Experts of a small language model: 560 GELU neurons an expert, a shared expert of 576 neurons.
Below are experts of layer 7 (counted from 0) of a mixture-of-experts language model. Rows are named router (the router's row for the expert), down (a neuron's output weights, with its number) and show model dimensions 192-255. Each number is 200 + 20 x the weight over its row's rms, rounded and kept within 0 to 999.
After each expert's rows: "comes before" lists some tokens at least twice as common just after its tokens as in all text. This comes from a sample of Wikipedia text that the model never trained on. Tokens count by the router's weight.

# expert 14
router,161,224,206,205,171,189,229,221,180,193,202,235,222,172,219,195,219,200,203,231,164,188,204,220,227,199,199,199,162,187,200,210,192,201,207,209,173,187,181,234,177,210,171,203,162,212,152,192,148,210,177,178,189,196,180,193,220,182,219,204,171,213,182,163
down0,196,220,223,178,225,186,225,155,213,220,192,208,233,184,195,198,203,202,141,198,203,193,192,197,190,177,216,216,189,183,205,238,195,202,177,194,225,208,192,218,195,190,226,226,224,196,182,201,175,207,193,207,206,198,221,144,204,218,207,207,203,168,197,176
comes before: " ", "\n", " first", " —", " time", " new"

# expert 8
router,179,212,199,194,190,185,208,189,181,210,213,218,189,167,196,165,186,206,206,207,231,212,229,172,163,190,229,224,193,198,201,171,178,206,188,206,226,193,186,218,154,176,205,225,196,201,194,189,217,218,194,224,174,192,196,156,211,200,165,198,193,206,243,192
down0,194,202,205,173,186,189,219,206,217,189,200,216,201,183,173,190,176,209,167,193,201,200,161,227,201,165,220,233,187,188,210,187,215,214,211,195,158,233,214,195,206,184,170,194,178,195,167,176,223,224,218,205,220,226,176,212,220,231,230,208,230,196,192,214
comes before: "s", "ing", "ed", " of", " by", " in"

# expert 1
router,206,205,201,221,180,223,171,188,198,168,174,219,162,185,196,185,176,199,182,219,218,197,222,242,247,201,213,188,199,168,193,208,205,223,171,215,191,192,186,195,180,175,174,167,173,178,184,223,218,187,179,208,202,209,205,201,189,176,219,196,199,211,183,186
down0,190,230,225,199,151,202,202,195,190,208,204,199,214,204,219,218,179,188,199,181,193,202,170,214,206,203,159,199,195,172,215,201,225,174,253,196,181,203,237,190,223,159,189,187,214,176,217,182,194,218,217,198,211,187,239,171,222,187,192,184,213,197,207,240
comes before: "1", "2", "3", "\"", "4", "6"

# expert 6
router,199,186,221,211,164,172,216,201,172,193,235,212,222,171,199,183,168,209,193,224,173,195,185,193,191,186,195,194,201,184,189,205,205,250,176,208,188,209,197,208,219,159,185,206,199,199,167,195,207,202,202,210,166,194,207,234,184,212,194,236,197,183,218,219
down0,207,142,190,230,182,168,195,198,207,209,218,197,216,185,213,251,204,176,191,220,179,187,203,209,198,207,198,185,211,225,181,196,190,185,201,183,209,214,186,221,207,185,155,225,211,220,218,232,147,216,209,204,241,168,180,244,184,212,208,218,198,184,211,225
comes before: "\n", "==", "s", " of", "The", " and"

# expert 3
router,161,215,231,222,148,193,175,176,186,199,198,197,175,189,177,165,200,240,214,201,181,209,201,233,194,180,206,199,184,201,231,219,210,177,187,205,188,182,197,207,166,201,184,237,185,193,178,182,217,188,183,209,201,176,187,205,233,209,191,214,218,206,180,155
down0,199,210,211,212,191,175,199,196,167,236,215,222,208,197,205,189,211,195,226,225,209,213,201,204,194,185,201,209,196,198,202,172,173,194,209,197,212,162,172,199,215,192,208,168,174,199,190,230,202,174,191,214,189,180,197,209,206,184,180,235,205,209,239,209
comes before: "\n", " ", " The", " He", " and", " In"

# expert 5
router,189,174,233,210,181,197,181,204,189,179,182,246,216,198,186,197,191,212,219,182,172,207,256,177,195,212,199,194,177,209,200,196,189,165,190,180,216,173,165,170,198,206,191,204,183,188,172,196,187,201,205,207,181,216,214,193,208,168,202,215,208,225,182,225
down0,207,185,201,201,182,169,164,211,207,177,216,186,176,226,195,217,196,222,212,197,215,184,197,215,198,234,188,198,228,183,189,214,177,189,231,259,217,219,206,158,175,209,172,200,183,187,224,198,153,196,170,178,183,174,239,237,204,190,183,169,195,179,221,182
comes before: " ", "ly", " is", " as", "al", "o"

# expert 0
router,184,241,214,214,192,196,208,194,233,217,182,231,210,201,184,209,189,197,196,186,200,191,202,236,243,207,206,201,194,202,200,214,201,218,188,232,194,198,240,202,207,224,194,180,210,187,165,216,185,206,166,196,197,208,200,222,178,200,169,189,216,212,173,187
down0,189,219,215,207,244,221,201,174,211,194,207,176,195,212,199,175,200,187,210,164,186,194,217,203,191,209,201,198,211,192,189,224,192,208,222,171,224,162,215,240,167,205,210,233,240,179,190,234,193,192,202,221,181,172,143,172,230,195,195,180,199,238,205,181
comes before: " the", " a", " his", " to", " an", " that"

# expert 2
router,213,205,205,204,192,211,190,179,200,179,173,229,203,221,217,205,203,208,177,165,181,203,204,196,236,207,226,229,182,201,200,186,225,210,170,164,209,174,205,188,197,205,196,237,197,166,212,180,196,207,196,227,196,202,189,203,235,159,203,158,198,196,202,205
down0,219,169,211,220,215,179,182,198,179,190,207,209,190,199,197,226,191,202,205,191,210,207,241,206,183,210,186,234,246,227,209,226,216,203,193,183,207,194,213,207,205,179,191,206,178,155,195,215,173,211,200,192,215,155,197,177,202,207,188,183,223,188,180,224
comes before: "-", "|", "1", "2", "3", "="

# expert 11
router,201,205,237,221,178,213,170,238,235,215,224,199,208,207,200,219,214,183,181,204,164,206,212,213,198,175,199,215,189,183,235,231,195,223,214,196,242,176,199,205,164,227,186,197,173,167,198,151,214,219,197,194,210,210,184,189,167,160,200,198,211,219,223,171
down0,206,208,214,223,223,248,203,185,214,192,191,196,189,198,200,203,199,211,199,176,216,185,188,222,217,183,212,212,150,208,183,177,196,193,219,192,183,228,199,208,171,178,201,179,228,192,157,182,191,194,219,212,177,214,208,213,224,205,203,224,202,206,177,175
comes before: "9", "0", "1", "2", "8", "7"

# expert 15
router,209,193,171,207,205,194,168,186,218,147,216,210,215,212,182,187,178,190,179,214,223,198,214,201,191,208,196,204,198,235,175,184,204,189,205,196,209,190,225,214,198,195,156,214,160,175,203,186,186,189,208,235,215,190,164,215,185,205,214,200,216,177,168,203
down0,175,213,228,192,192,203,164,163,223,199,176,205,220,225,191,230,185,201,162,192,195,202,211,228,218,196,208,222,163,220,205,187,178,231,205,202,181,217,227,218,193,211,190,226,210,206,204,194,172,197,220,203,226,172,207,185,199,218,238,173,198,210,209,170
comes before: "0", " |", ".", "–", "5", "3"